Weights of a small mixture-of-experts language model, trained from scratch on English Wikipedia.
Size: 8 layers, width 192.
Training: a variant of Muon for the experts, 703M tokens, 10732 steps.
Below are experts of layer 2 (counted from 0) of a mixture-of-experts language model. Rows are named router (the router's row for the expert), down (a neuron's output weights, with its number) and show model dimensions 0-191. Each number is 128 + 24 x the weight over its row's rms, rounded and kept within 0 to 255. Numbers have three digits each.
Before each expert's rows: a language model's description of what the expert responds to. This comes from a sample of Wikipedia text that the model never trained on.

# expert 11
The article a or an, plus determiners like another, one, two, no, his, mostly after verbs or prepositions, e.g. by a knockout.
router:150161144152127136099134146099123107092147091118102076155117079082150116122131122147159094150124154154164156109147136158107107105120113103113137091161128126126132119124100113141137098127137126100155143140133111164090113142139119123100149107140101121119107166137123130114134159083141105133135098133113137106117075151162127134091128120106148089085182163163093141102109122121158137148145129146094178138135161092091183131112101110117128107142110127106166134161127097112081153141183083158181155162134141131129140124129094128105137120135141161145131098084106121144137125121149107170
down0:088122141144174147124148094122150153107135097117097094111118139123123144150177098162165104182097120175112099117129147140125134120123104154121124140105164123088113099148130122115076084132134118146094096151106098104148137122114148112137093125158089119111130114112132147139172111129121104096099125115096118099134132138148117121128134129117105127083144137112124151140151120102149104134157102160111121090132136162147134148064109143131164091149134110121062124142053099085138158129107085123160144118116142139154122137131162134145127101137159144137101145088144102111169099094145176123
down1:106100158120111136132107151101102090155109114152145156141109122122114154121155109135121144106116137093123109117150085120111141131162130121109147128131137123092131168085099136131105140122126117122126146125113090095091136136080116139138122126133104121106084125126123150153109129149141117092089154137123156142152098110131121116129146125174086098172082195149135145095124169114105115125151160110145134114152123078129086129133124097123141147063148113090088094154106113103140086143136129085117117145140095130147127152121150129099146102099165135086077090143144121086096157132084112068
down2:128114156076085116120117123122124119159073123121093117102108102151147135157137148170090128104141138141155140139094133109152116180131140102122101121109111176136156139089153141102127100095117106137109144089128109118163139191133146140106134131150113122144112132096117129111104157143154095151137115092138157107117115122142124110118202135140139120097095107132121123175102123143111087119137137077148103174108163162131074080137129101136144159144122110095130154130130117154163147070125122107108103134113138135114140151130181116124107116113106112124153189122099125130149133171088127123
down3:125121122159084127119111124117137146180148157118134106102114084115114137151156117159144146165125121112134107109169145156135142071123129184132111141168106104138112109116130119171121164095138148127124077120111152166108141145115132136190108128098074118117152122169163143134121165121142109088123139154131115116135137107139109086125118113151142118112185180147100141114150136157147156155136107098103105128120147114156124109094112081153176064153110135147119177093104132143134116133112132163069133147122108141139133109128153109148141134130130152168142132076119131153134137137123093154
down4:114159140157124147129122180096142126114142080156143114147151137067143128095117134099129135140105120167125123085119096110119129080096165129127132131145126112115175147124133082155083156110128126135138125121061112123121123101085151093144096108121128105127130102162136149117122135145120101122131106136113152069140122112128113097096152152116105178167120138178102101130115138101116135151115124128141157130116106185080124091107107129128138128115079119127153128117135169131139083168140108116140110146136175109173137121115124124150071132133107136118196131124143098169107136094123142129
down5:083128099130107133148134147121111095148124157132138135119144082189120146196147125087148111115129114191119103160095058106103135092143092138118087146161125106118160131140136159147139154105122163091114125137134102140121141145156106155105125151128117126145142130146128152102121096131106095194144138164195063132116147139136136115146122134158151157134157145117162156101167160128144130118121109176128108112127154128092136149125148076134119131089135134134104134110098111137157123160113097154131111120138145151124157111112137109182132127129147133133140162140129104114128152157140167136
down6:138111134118151102117104107140124156144076202154113173130149131136105145118123083118154153109131095145088118111146122131144102132170116132165108131150147135152092113157123094125153131160103119096112141162108109138139134123089128144096132144093082139144137126165154142145087101138153112114103132133122129130120101143129131115115134143144107104142132163159149111140123123133098093066125154120134139093107152171156139089117149142123175125099100084090127166112080150155088130125094078146143137161106145095142158107132171173156166140168145132092157144140144119116152100146148152117
down7:179168133154120071162120166120083158109167155172133144137143115128138133111115128104119111116120176178125139099142142100135121123120130108156163131138135148111160132136083146097130136099115148139116096135132157140092090150148131135143162137127193140160109170125146110132160144103109117173092091108079150114128135121105151164135131131099159112088143150120112121098132127114139093104090119107098151096151113104114130145099158134119132148083124166101129097097163101140130103107164127124116164136172110111132165101137115151117149133122140166108167181096123144126092120123122114161
down8:099147210104072117108138168094090113131122123096093138157165098159129169094127138138150137115118117142174105155133120126148121162086154116150128137087110098149113107094165105116150134089113153112150130140144114151138120147120145107103135113113162119118138144152131118092126101170121143120097060113087135139136176135115129109154096149090160164105150120113134123175165155101122122166119134126142133136150133153125129135113095116148172144117108102096111104142103133124154124127133100108125148128135143092150147087130103128107114109121097117133124129168150102121118165194137177125
down9:158116121113126149126139154119087192121126112102125142194122088144114101085102129122162112124113129104089109092115189117129132123124161100099112118148099082129118110106117122166156123143143130145132126082130097146159143179163108133176132175127130132150090125137142126123108142113088133151149130137123148112145157125117178110111107131094135146132132077118133122108097170157130124120136101163074137112107138107142146157116142090149128168103138087120075129147153117132084115135151108114128132182133110143158120158097176120156074150104141124137160112140090121122125140139128117141
down10:119121146152115099110114142106141120089134127176104104140129124117122140117140142140143101125150133147116117077126156141135140144099096137088144148176173140137112120122133139148149139108152125113113146130117130175105147129102140090136136151120127094099126135162119111148139106134095126157097099117126151159098144151158116126054109138108114120151097153136144115132088088158149091148139155183097131182101139088152165117110182118096125140144097183127166140158111139100095112100174107102157146104134104147128123098157127141077111124113099146141109100055128120138130145163128105102
down11:157130162135114183139121164119181161149138104088146093148156131166162119169122152133100107090153114132142143130141136100135115080110148107116142120084112154129129142199127162115112127076136145150092145104105100119118136148116150131121153098136112114097150100147117098069110120111119158097090139129135062137112128093128122157122115163149152076155158087138158093092118181103144164150126102122107156100137098148125115126137122165129119121131098116167151167104102130123129118132137139128125080140116152149121114150115122127125102104122108106146137138133100100108119120112128140077
down12:149131068076120100116111132130117111126121109145159115135136153147150124166087099142110162106079107144092134112124121144111115132088164145172084124145127141126141145134112102098125138114161121104166149141101125118151087109160154073102110159086119149158149144097137113164131167126089127092140109130122109150078158103148118118127146128163140146112120153110156125098137138117131130120093117116097136113168123130144145157159146089104149110126139177045134148150108123145118116097130142110096090118137149094144087137134118118125112189132111143118172115130106101139146088133089123138
down13:127104141163128143128128184145085141131114134162141115116109151136123114114124121138126137109128148137143145130152092112094102134157138133134150128135142111110146151133100142087171116123101125156151151170138136112139089079103152117092122152083134124128110148117116166109143126122090083117121114134110097114133171108112188159151097105131156126078103141087146120127135095083132132154126086133190118106120168123115141160125135122097134093057156150103099145084143083156125138117113147117141076111154144129135098143149189113094136135127131086109109136167156120114090112134128133161
down14:175140174144127096131144095090132083092136073129122174147137129115163109136105113120104122118114108145135077098110148128063097089134104143122137072152132121117181107122110125157165139087139117127079108139174109095106155087151096151127153130138141176136162128135123130126165147071118124162137104130118126168152102116129092145139122145126143136115098145108133159129095084099112136122091158130151151119119119104137119131092125095116157119129155145108158118097169140129100182116128130122173105134144126114136129177113124122123145125120180125146124121120109136155168123130115111148
down15:141136146156146121132095137133106145126094093100118137130124136125121130122124149110151074131109097151149102125168132126137109125153141137092123139078136154106134181148129113140160140153144124148135139127134084134151124117100109190174139131103108146217140134110174101154169115112158155127131130100167179135103091155099113115118142104087127134143140128109145095148133135135127144112099149084110137097100138164117166130153120160115144134076074140151119167115135114152108149103139147103113173116149111146126140121088137118104139137110123108120088151160119101130174142160130083168
down16:121117129169124128140116127126146130112106155109121134158159098147144064110122112129115148128159137090103132131127117093101112121142111116130124158180163132112132108215118132115115087139121120098144133147113165151113105143139092139134071118124167156180175135119153156143106105111113114097110125123152118108096140106172106184172113120161140175092126173146113138136144109090137136118142159115170136129134157119138116110171122106157134119123177113130175114141147107108141127101155095155142108101097121137106152109122143135129092088116093092137119097126126137143120151096087158159
down17:109114104116134111176128131152149141156097158113081148106101152114109107120112118121102102086132155109087142156108124105113153127155176130118112142152119106124112170120185153154109123138165155142097133101098114124150132130177116138131146102094124092088103124141133122139134104133154106116116139116107157144147155149131111049102134100129152139135143088124144103132118117071066144109133144121114130127130129167148123141091153144142094129135145113126114098140103136146106146081108165156139102180121117139103113156121161144147149143100072123123129089187105115139126158082134115090
down18:142123128139123066156153138085116133161153117171095119146132140131156148149094100133105130131121141107140122116141144127125106115142103119104111097158125131107085128137144145120124109142152072164155120108146147166109092117133114092130125133196128126181135145116159108163149119129152122134115131132123113137078152148131108144126110167109134073113144110123125144106146099147125094118166099116099093131115124100134124151096167099145133103103152114114112090118168107153122113116101125090166142114153116122118070150097148127120153153096096154169093178145116155088095081155124103079
down19:130087159115149136109148110101117118183086115103080077136141165112095110123115114123147133128106151158124142130130112139159133130119081163133117149077097112163156133189153199142112126166096111151124136161140127124125152077153143084149086128142153167099148107137140136113103080157143166113145100111140104142090124115140102120141119100083121147154152106104100149125118086096120132173165134161115120116143131112117119138102124113093097123128130164139142139124124141141109129173138126124106125103116146158138140115159095116124095147121115104117099127104120174105085131106102086133
down20:109102089151132091091149124148161135097136146169087096151140104167111124141108186108091122121149086112138134165132131142118127112161156143135173145159105110107113177130114156120111179156130085113155097117144154152094134127113174161160134168109109119115148121143142174088104167126121131118111134150143147100114162122141108132091081128128140156128121192120173155159081106109161137133104142132108116142114124119132101128141107124114126050113147122114115148124154158071115129142127128155109161118148116127124091128137147120144134080110160122155145127139159128126108146126142144130
down21:126116086123101151159143131142138128127092141120104118142115107150122169133151117084116120163124099073106071158149132106138159137134135142081136080124157131159146121143132075144142158101085105151162108134139190121156088143116118143144105127113140125157110128114111137112157101119154109142134143140118072117094100143135130147121159128147072155099095156122144152138114111112136158157117103103169092111113128149125090157098087096135083135127139152114116101124153119132128109109150119161104118162122128155163119115175120116130153142140193122082146143141129110137184142106139162124
down22:112125179142125118117125142151113086128124113140112110108124154148151127136104140119087105121113128173119101130175083112148104169093118155127112083139128092120145085099166092137131115145123141113120145119076109121152126164125103190134160127084129113154191106112082129150105132134107129131112143117120151106113145120083096119094099125161095131139140171115152106144136117131115110135128175151113124101141156133156187127117163140107160131158180145103125102108148126123135118113116156150095102096128131133143139165105089174097124144132103105163128126103105139110141118136135088062

# expert 57
Dashes opening later infobox fields (Province, Medium, Coordinates) and sentence-final periods or line breaks ending paragraphs.
router:146113171168163133099109121123172088159131160138098148142138148131083123146154113103108112145138140085146148095163146170127134116158119175138069167145133167088112139145110117104097148116100123110128101148093157102130122107108121157129117147149099121109115151170078120125125140130081118158151177110130107108099131113142100143097136098161103080130120108134101091159094130122130127112167107116119122116111135151098117160202109115133126168156120125104142139156156104124159144139120113151145158081096136163138120125115147109132161151093147140158098114111152113132146130110099158107
down1:152113112101090129092135127093102105130136109101114094090143159097129162110112140090149099088117171127059142120164108149151155140164106150126088145115128089138165148127148094111150119106108129150126145125125137126108174113119124132147121126158130128147132130126077115127114127132119184124129123137134088117158102167107109129137128082119127129132125130149117113144127137123155108095081138090148090116160109132163104149159116132128158106105177121100117173106158073131146078131068084138107153108156081136144096180110125121107140147159148131153124109132103154151151147108120105138
down2:128105114142131115135154153100096077126106129183117095131127107144139134112115149173114158105158149144139150150114100121060124103125169137124130067126109165097109083122128131144124137149154122118102114125179121122130170148101143161112107141162128136119157123172092111123163135121139170130172092149197124061127098159141121140125122126121135125101124127114157104160124120155141140152169149113140143098139136151127103109151105105144119126146128149124142038157126098112148128126111107138144139127142158161141169104111142115090125108120137148109139109137162067111129125106117142129
down3:109138113158131138167142151118107145128119130093168083157134094117133147158132125127152123171139096120126114129121126154079134106116119103135122159124152114136124120087160144170133145150142153099114173135133103122200133132126135140173142137134126109100116111120125126174105136109124123125133123158113086145187135131101142121110109140165106167083104100136103077106082091117144148116119083180132125126147116117135098147080131126126127128144145132149150125155103133137142129086115101130155124149154199156109077143128156176142117090096133136151117181122097164102117092145109152143
down4:132111136135112146101130119102131122150104129109096147126073097142122133146110135131146130131107161109155125126133109162150155108131128130138143132092133126128126095143104106076106104130143149173143100157103065121137104127112109137111163123128092097129112136123120161156134146095138122145099120101109118094122117090149152121162092147158107104110136122102160091124108130099164097125110112091111157141109125148114089128089174116149142133096113151124157145143133069168096188143072127185143084111127150124141128120153113134118142130108119074141065153130090108117122090136153180100
down5:135164131067134161129127116093121113146088099139070173080155081123157085143139154161136135142138154139154171123105110091111126109123125106106121112136080114136143152105124106158094121127159117192116147096133110131142152164106136111119144133143125162133128132123124135119153124140129087119143127111133150146143118132148109092153138096118137142150110155107066128149128158108084120147139141092122119131141116105151102125125121097117188169126121125145154118122108126133119099078137103133094137155142130155147117109102119078110154116113157147173173156136115123176091130156159080168
down6:146172112127137145116113180135146111130151119159140123102152144103124127148099123148147133128170156153155130086106175122145130099172055184130167096125155108152167139134112049178115117150120102068152116115097139113084143114096134104109130153128073093152152098138127137141152128144157148115153122135125138108102139135136155128119134126097172127147132126140088183080112124163101138115144136092106115135125134107112146110111134113126137147070101133153132125111141092129091119116110117162114112113121138119136126119148123108099125121150080144149114092150123129088145102110139122108
down7:089170126203142100100097157093144164147101091138153132127138114123074085140132177115175118112156144123153100136160132105149137143139138149139088129106160122123120107140147093105102120165121132154168128128117107123085157100131154114131096103096175117140145100154119107131122142094147123145125137137139109148113123124165110103131123125140102133088146135125117111139139102126122134124127155137111108138098103187127108144133106114110147125166104125130115129067116142080125145141113093109136120137072113162106108129120087099125150097079134122135163118117092113205163141136108101124
down8:118065154135140120119135142143165104133165126129124157117091150164082128112086150158123115136162107137132145153069138119113142132130128143104191169104125124163143129117121140129147189126142096145120105147137100155125128150115125126123143089149147153084164144113134141106132166162121128069143158111100137123108119117141120125158171163097170149130124132108128096143070142132143107159117113117124101144117085132107113125105142107142156152114154137121169134118140101125109143124148162132065138098127072110102116138150133136134139117100135139109156125166134178141085165180098147134
down9:146088126148119126119140123137124141129066105103132117140111128155124142085136120153125090117137111128127163128127122135111148153184153126102122126120149120134101106140111122151180128143103147169135164151161158133124146116074101119130156113133119138151101085117131123124130142093101178132175136163112156113151156129121170125135093099138132081079115117132107111127131119113129135112092145137140123104141174123106161126201058142131089147129140131155175165119195132125106112133143142137096097094156118146156169150136089113147167130155104175158114128130116134140126110120085123135
down10:107157097139149156087087098120146137094170176148123092112144142125116119141120115137155110128134105131129128162103098168126125103132093140133109121149100156150160124105122136127156123172117129098088137088133110109147134107147164132136096116094118123136141140091134141133127136117169107112138124127130128093144104144183154161135098088105112119106184110137122116169214111105134141130156174139097163113093075134098110113078147133112113109130134120142145153101098138162120107130101114133133094121155121148094159124123140144147102172158126127134157162138168158104154081159095127128
down11:119108132105110147144090121114134160122132114111107111151121142113159154126141086135090150106161090155137113093117112111159120119112151142085133147161135157126138139098132141164096117129130133126171139176114126136153138111157141103160122127152217096123125124122115157135132129118168160145109100111099147087122085128078149161117119140083125141165104108174168104135135138145095111126125126172141161148124132135142122131084142143128095129091077144153086164144131126151142127152156132132114155178085129119125153126151126139103155110132110132119147143145107154147089162177156140066
down12:119179092148104124147092105164112130113112124103090141129124093103176132134129146116086133124140125136103164119147148104121140179150117171117114150138110115154138097112098117185077154143136165107116102101144164116147120152130117150122126121108097148153137121125096152131122156112127113175098128161150141110088131118131103155122158126153182107125120167137116128149100149119129143108118085111133109101103110167155131125164147113129155116127096102110081119074086143100133088123115098175107151172111103171124136104148131136140112075124119109137163075148110133122148112179113127118
down13:141105153153156135087128148097095119124090142115074064149157152141151103153129109134133102138135158141158167142115146112140127126166147139150132133097137099145120132108143161115129130099120093139114098180143146120177101174111160127099122153148139138075115163135138129101162148108172147110080107120128085129159112134166105162132140124148189176104110153115100138123107100152124116156164144139142122115137136129130128103132157168102155091131104130133145168157120140161114148137143104165139140145130153143131172135113119151144096119147144101123106140097101132137139147159178129189
down14:176114197155111140152139130119157100122123132093131129116122118075117186096137137133133090125095099087127135111099140137093065117093119102170133131127113105083153150103094116102155125127175114122124145123110124114084121145133123126130147110139150094143116142149084087129131123118154144124121122093086125127080158085136098161129073149164134144110113154118103166141119125141138127112153115132156156134111145136129119134119113118079133131112137162130119108154152128082093121138075116103138133084104139140113100145103155122075142176076090140125133132131127155149123095141133107126
down15:143142136155122124119107124157126121124117157117111141163144152166149105091154143134155100119139119127135103076156151126112130105082158145135126087148088133084153141113128114121125111174150080129149161136096101103108121121052127117111156081131114157115100092135136157117104081115129112136103089144131125113119120159147140161121136121134089112112125145115102086150185141139068145120149118072097142106123101112141094160125149137149182148105120125103133134120159104135121116130132117149140138151170115149075125139072119121110175124101106159105143125121134093096157151148091117136
down16:122161100125154123122137144151143152079132053126128178141106140117179115098089118156151140171146119155093126156094130124150112129097103133157127136094169160086154151118132095160139104119124129139125141154093137171102129139134158157147130155144120094149154191101132139133190129109133092139140149100158120142100155138138098154114144130108151126105127142155153141117123125172162105159176165164124118146151142122130099117111152125141085087131099121114109112106146150120111126133118105125105075138134128131118096147096145114100171109117081131107132153149086114129146155127136154098
down17:073163107109171074130109161152140129140124108151165139129122150145110138130180129146134136121154117136119153164161111158145120143147143119111110140124150117104135125102161118148143102163092154118152121119119091114110125128121099097144136138117115140092092109156052140155177144143134131121179180180127142143106165111126139113156098142147121141131081132108125164141113135149112118117151128115167137118109154139131119110136129146093174105122163100131060093133180145139102132101097124060093146138180133097155100107135114093137109125136110125147117114127156139106145127143126100125
down18:097162100101101176149117111136130166116087156117149120123088109124105143137132134106121176139107140126136148155080161137102112151119121112124120099107156158148107083113126121137120109114154174150124154162104085122125180139140146138131104116112160178137123156147140137113121131148155101104104171124131111072124125104139123170161069142155103167115177142127094134129142133120105121132108131160165127117116150154110113131116105176132137140119134112167139115109139137127146119127080119114111079168141074123106112126096140148149096120137131143103078097177153118139164141082123160159
down19:136119130114152120129148122070130147128103148106131146110127109145120120133110090111102156133072101106139162102088158150107158167107147139116134122161113127118104111116118098096107135167162130143084126125123126127115123142129072143105143146159159143162123112084091124118109130172119121118179106138086132118109129129195171112150116121094123168132111124143132141121129172109138112172101150163141147125174139131142162129089150115169144138149079094171120082125121145109067144125137156127157141107139139173167119134119149114116115144103089160161105118104116145121086102159138138137
down20:156144070101127142097156142124126150105139139082134119118129152113133167114153148119128116135123149138168106120131128186122120149077151112117120113120137120138087167187101138133129097142148104116122141146135123127118144157146175143160127171134130119106097133182118100119151083092182142119159138152115091105137140146103164121155143138104120100140098140144123134150128142124150119175146164078156120100136128182154144134155105177143133154132152125157125108131121136162084122164133140143169130157147149115146141147131177118152149142104154112109143099088184161089124159105131125153
down21:110124112129113094118141135114134089106162149152133104132076140117137097141097086111111139163129128149130109135142067122156096157119134166129172131143163123072115104130104149124123140144170132178119104129118115162172083105141096172130109144103146167126094111143130129117166147165178147118123166095093143129112160117106075153152118130129133102126138121137146126114149083136172103111119128182108124131128131129105121121114169136144122193148142131179124113144162168129114102124140139152145142123091100118134119114129107136143134210115134104107140128120148120118151178107139136135
down22:103129089165141102141145100146149119080157163119136144108131137131116130135112110109098143158130095092121176183097109163123150151144132152154131141133103137161147151157100088106129109134144144116108088113161137087156108124127119135109135166136162119095159142163152130127133179147088100129153149087116101108103127140146150113130147150171105110098135123160124130159083091144093125145153171107130103135113164113141121162143123158168113109136108092162114124114148136175106140133130118145094136116086104076115116092119125149089152142114125143123128149136101091141085166131157134068
down23:106137110098122155146131147166169125151140167123160130151121180116128171164157077081160163133089141135116163122098141108176127151128100120141132061112135141127097093122159162151159147158118149107150126137099126119150081126081158109153137094120126156083137125149127085126127103136138115136098110115166108136126122111118118153124119138153077142132121084127126108123158139090141175098107147148148141160144127139101110117128110123120136147154100115112117121131099139130112133117076077108159114151154105156131142127116102159164104095132095176120140126143131127133140128121157148058

# expert 19
Short words and letter pieces such as a, A, no, O, Ma, so, plus nouns like time, day, series.
router:159143153099135181111117152121190088128141098134096087115134128123136162133107146169133116142121159129180134166102105108118104155156135104178156126123121114131127113169146162128097110161169124112114138145165147136140133098120154156163168147134104114118107168118121118109169114135131123117150094108130105134150086106146120105126164116159122122123149127146154098146125125137125161107122112136091077091119165136130173131166121079138094129106053123134157131148076140100132134111142115110138148129128167129171129116143134161138144109071123168127137167104101137137129116147137118163
down5:069100130100101104132135164133135140145108152154108128113102173126134066106111107171113173144102113111112126130097161115103176142102113104132126109131150113129099147157160114132092103162136166111126149106146131111135109124122094102144123143116200156099130161159116065111135156147109122142121140117155142085186136104143171132137150148139130133114136136129131111141121139141159160148136167119134126153122156142160139131143141130119160083142118132155133147177088102156164140092101103125155164129149169148151073147135141134118128131168138128160152141112140084087093132135153126137
down6:150125154092164140132125115091081098111107117123119126103127109119158136055116106153130110109085129188153152140133133144107115119105094127122152087140077165124124142116109080124127140108107163137176135113162191140153126101104158114121165104144165138102108141159135140108139134094121145107153115191113147097135135120148100132090158094111104112146098138148121121107128113154088091159157134094150149133128098087122154125083121129113127108159116135075139101128116137125096118122129156079132118118127127108090140135122111127117086066144148118113089109129107140115114117119129141101
down7:107087149166152124128086134119113144077136130169118160147106086115164129120110150141122136107131124115129104093151127113125163131126177126145141128112100166065078148135103125153148121128135131154084124147146137107138143098097123110105167086142131139118113129107168133124118106120131135122171063137121158132124161109134155165126121129129093147148145113106101159121136135099114174151126114123124078150075150118100138167130070120155158157159129104096150126157167103093149096111105152098119113094114128118104161146144130103160151131138106123147140145138133085136143106153109170182
down8:130143171101132066099124128109156115117050136139093128153147120134130144125126109117143160149117108161129145145102108148146181137147109120162149181113137123154146145113101124096109150093142094132163135128133091103137091115105155072134168136125093093147101108151120144143148157084122110119131158163068080101136137124134158143139123170106089162119145122147120136100169122124144162086112135179099111137103094113124129139102114104153128146110149156152161164113102121120143140118102141129131090102107154109140142139155151126134129117173127116107171156127116130103109110087114148126
down9:163117109142123139122129147076176152116150113117103153128130133117160135168150099145131110125133109132123164141093124137142099108116124162112118123128131131138141130111096150128146153118171125129089114109157115108107139131105116111152122090129138162156103202121124093110163114073115111142146102093142150154130098161092154056133139117111168131139115108105164103130163152075128135114114127143098135120113133171146149114163168111159121137120097139127148185159142130119188128115158134125156107145136144106132158146120190102153142126135080101148126142098087109149173098134116106120
down10:124115094091112102130126123123093131090104120127156102138091076171118133096147126095144095142171105143143144115141141134157080102106139149090094161125134121169085135138143148119100160121124111154126122158147105102109135100119151163136157120121194104126137118143116153140117130151136087132144118162155147144143100138118152150151114145140160078108128131106108123129123116127097089119154091145117127132195120109162110148108104153149135128106136096149125129142056110123112104160106125160133111143115112137112098143114123105123089116192150131152134087107198098096145119134154106118
down11:127116122173114110135132158118121154144111164150137117155109117161167095135087147149141161179133131137140136080093080143132138105141108127149135095131135168124167129141138126103149119145111139117139133150143158164140093093161147127140153134098150170107142170168148123121100140134145119136145099164142097089141171138128130157119182092161142127116119168145111116154168075134156142128142139099164130130121165142146109142112155154120141111118160170107148098112112101182113092105101135163138158143121111113133115108106082137107140068143104107118131130151137142089080094163103146134
down12:180133118129152115153115123099153097122092121181086129140134135100164137137140086099150156086139089148117123131128116128104096134125124133107098150136129084117111141119157084138110114135117139152152144108150143126089129154166128120129102112121114137121138172170119109107099116097093120110131148129141122182110114122115114131064143085157092167164091153109125159111126154120118149189125105089123142126141123094078140130091169106155156101118127087131161144129112145085151157111161075155127106128161126149103128139139163103116129130119117128090146128089118126116113127105098185129
down13:131102123090105104153130109108093117168117106077148116104158140092117103135166128078129101099111109134119129137135189161148157110096124160087160177129136069160104139102128129138158141147109117117116165090094131114142126163135118078155119142144148127112137122127083174162131145155166145179150096153127133136171137155101144150149113146145137154136135117099133128124098137142119111116118108153114162166142135186117126134085114111142123111121110168127108115133130112183103148117135116168108151118125112104145120116148123120169115121140074135118096122174179144135150093120112132136
down14:141137173111160128122112094123146129131150117129136127126113086123134101117122136137122116084127133107091121156156126131108099113151146148108150182141108126087174100137114135081084124119059082150151124096122127134150089115125146131150126144164147126164125134194148112105133123128158119117147105158142144147120109100132198130148117123103119109137140115138153155112119115142119129145130099080144138104135115092086085137109143099124108123146166179152090146098101150132167117130124118153087113108166157142127077123132151122088127145118075101131119126065098123127124109108140092095
down15:115122081110137130122136145128121149153124102157091105077110116112144108131145133132136129105131120130166150106085099170179104125175172117120152158162116151135175143133140162132135142091134159111113102167142125131106123122143154167137164088150145135109120154169129133118121124166194122101144152117115124157135126130127136153125143174126159104179164081151132150116117131091148113109103083161116169137124157109113156156127126091109137125143114111155081073118142120136133161175112149114127135133176150110162113131149143128124136171130142173146141107101097104105123163117108165132
down16:110129141143138172083149159124119133169107115179137113122133162083145157173096169116119163151150115114187133145143112104145100136136124143168101113125119137087183140144100159140146134112139116138147125129135120142118110123135145172114119098120090144115128136143109115126164139129141156131085146133140125089105132094139133148104173102159151164107157138164136121133104167131090143131152138115085131140156108124103119152143076128139104119125109128083146111104125174176179100114120129097165120120137171119162140125118136151102093104122136139120117140079109112106121083174124073148
down17:120144152128101131096149165116107145110171105098118115162180123099101149089164088119177121114114180140102150132149139127110109115127155148143125086177105140108175135133105105120138096093131145111113108142111127159151121137138129147138111085126133107125138130166138118149167121141128107156132118144114131132135085115137130142122192151110095085115135129125131142110143090128140127117119103096078074105166142116124165081098094149128118094139105130132103117134133101119200129150119085162145141133120122133117167148147087130118071129108144123119111109091097139135173119135154091156
down18:114167116141128152121125138119134129137137155111140119122110094123161088107135129094098104095116119156124082131107113161091143145159172132121079140101095122111092125115145116109095116111119136119152148173114122140119120146118156119080090161133103131135096151090145138171165087123102107172162124146121118143130092141138139093144096091112112141123111135135160118099153139078164154166152158112155140134096126111155130147070104131138130107154131148110074107055110150137124129127100120129171134152158092162101131125090088159142095135118125157128100073120101112126123127162116142121
down19:153070135140146113153102093122110125105132165143130119126144187122093166107093151120097121127063164118116142159174132112152163149142122132146120129141136134144091135140144106138142145102123095153134159093099099172180070103153122140120105135109127111139173152122141074131131116149147153141100110100165129170116118139183132148145097130141128118130130115148104109122182080135146109154134146151121140104098145132133122128110145129154176152151159118113132116103144124111157096135132113141090143104091131147138152156115131144146085104113192085135161142121126092094111133112124142147
down20:144117121149100103125110167083087146129106098162087137139121120145114128148146132130113139144143099142112102140100071121163149224113141164142068123119133130124101119148155082131127157118165119095141143145124173095123150132154121122099153100185129135113134126157106104121134074146132159129093133108101116106126127110123082116150127100115081148144110177140124099180112123141144144123107112138110106127139114144178164122126107097132158111131131119109179150134140110113160083155167108141144093110143143131159093133126134136126112118137140113114100112151141155092132124123165154093
down21:132153122140060156074093112122120127133140107088119186128132103141165152098128167142151110150107162128158115135137133117110126127149116054163138142132130119138122122134130137100123161078114128136118085106124133132137156111130121138169101144130098128090184147119137154154163106120146109137166105162113145120129119147125133136133108147103166142117144102086127101160100129139136137139122164089119126093122131130101145137141151107108144137120089109132162086091131100068144131156127123127168130115088124081145177153097118165116125108093159105175105093115122123166136146111077124138
down22:126124157157139148141111154151142121048118097135123080143155135152178119142129105092151115152170121145138169112119150118130113141127133157170153131119152130077113111140149118137128111172075141135118145150103127151111151089119124099104134103138078108125104086093137129133114153182136148148149146130171131124109092152110142090100090137139138135133111146121156124119144107135138157141115100136126158099197096103121138150136133143153103134079137111143147124125141116115128110134143142109177063144126153094149118160108070172148122109102150122146139172161159109114142152136129126125
down23:102131122119116094130119141135133114095138136099074093125144076131130132095089155128123158120132091116148157153145127131157126143073113135095131126150149099095098120133116124145129083159144095115126131092097131104140135119149128131120126098165111128145156084142138110149091085185119105128143107069130146149137149122165154131156091118130150157165176110122123132143118147121115094117178131146148133096142094140126148117115169113108122167151122126168142170123144126086137142106144062119135112140156144084113115131080155106147114105168082145129154123162083151110156121135126097099
down24:101093139140083169147129118100139110115118170116143127139137081136138113138144119166164140148128174141143080132156178109134092145128141149158102130103130163116111109142138121095098119141081094147132135096097093096174141136147080120119101112105124134155114159141112112113161164114147134162141103102110131104143113126147152121131142155165109136152097149097095098114115128128084121094133107114110085154145089159164114139098113104124157096110112128136154110080109117089141121131194119130116128106160079093109109123174097129132126138158117103125124131147102153180119092144129138157
down25:127144113097099127123101152136154108126152147153101098185093152115121115152158131085113146132121113149130100141142138097116098130173092072141111098064099135136145120143115128128113123170100099094112109150142127160135108085118128128114122089110096153117092110123150125109087137099136135166130127141124119133147107153110187196148129110161152142135117081140086141163115102097132083114119097135129135143165141129091110072129110090115082105113144148137144122139116121111151099127134106131128132122151159120148097173129159111109103106070159112107144151104126127109084146142149126127
down26:125142102107137140143134124152158135106112118189145135108166130137112096157102118126157108110139126081112090146130088125139153157104098088142171153125086095146124091190152128160091096128145103115108129111146117104130119130134144116095147161145134145124155089150097138134166152137098097124131120161115169123126108121157137118171127149125117124143153111122128145159113135159100136107097092167158122155140128113166134148092159089108151110116112126068102095145087125143101088131160129102077120117138133136139169086140122122131061139104151127158142154123115096141183145122119146139
down27:116160087115134112106117117103154198151161117153149141078064126155104101152135148170135149179154160142156157146123128137122178107150109082130115107125147142139120135138154117139121116118087126141090155124111137138080149121117157149140151145134138106126187122103133112129109123131120142134118095140109096161127126152130130104107106082121107110096140143103096149158125101121103116150081119117094173139116139144119114114126147134136104118155166156129169125159102136077105178161116104131105116095137190139122144167134109149130116145153159132128130164142075140140145103109156148144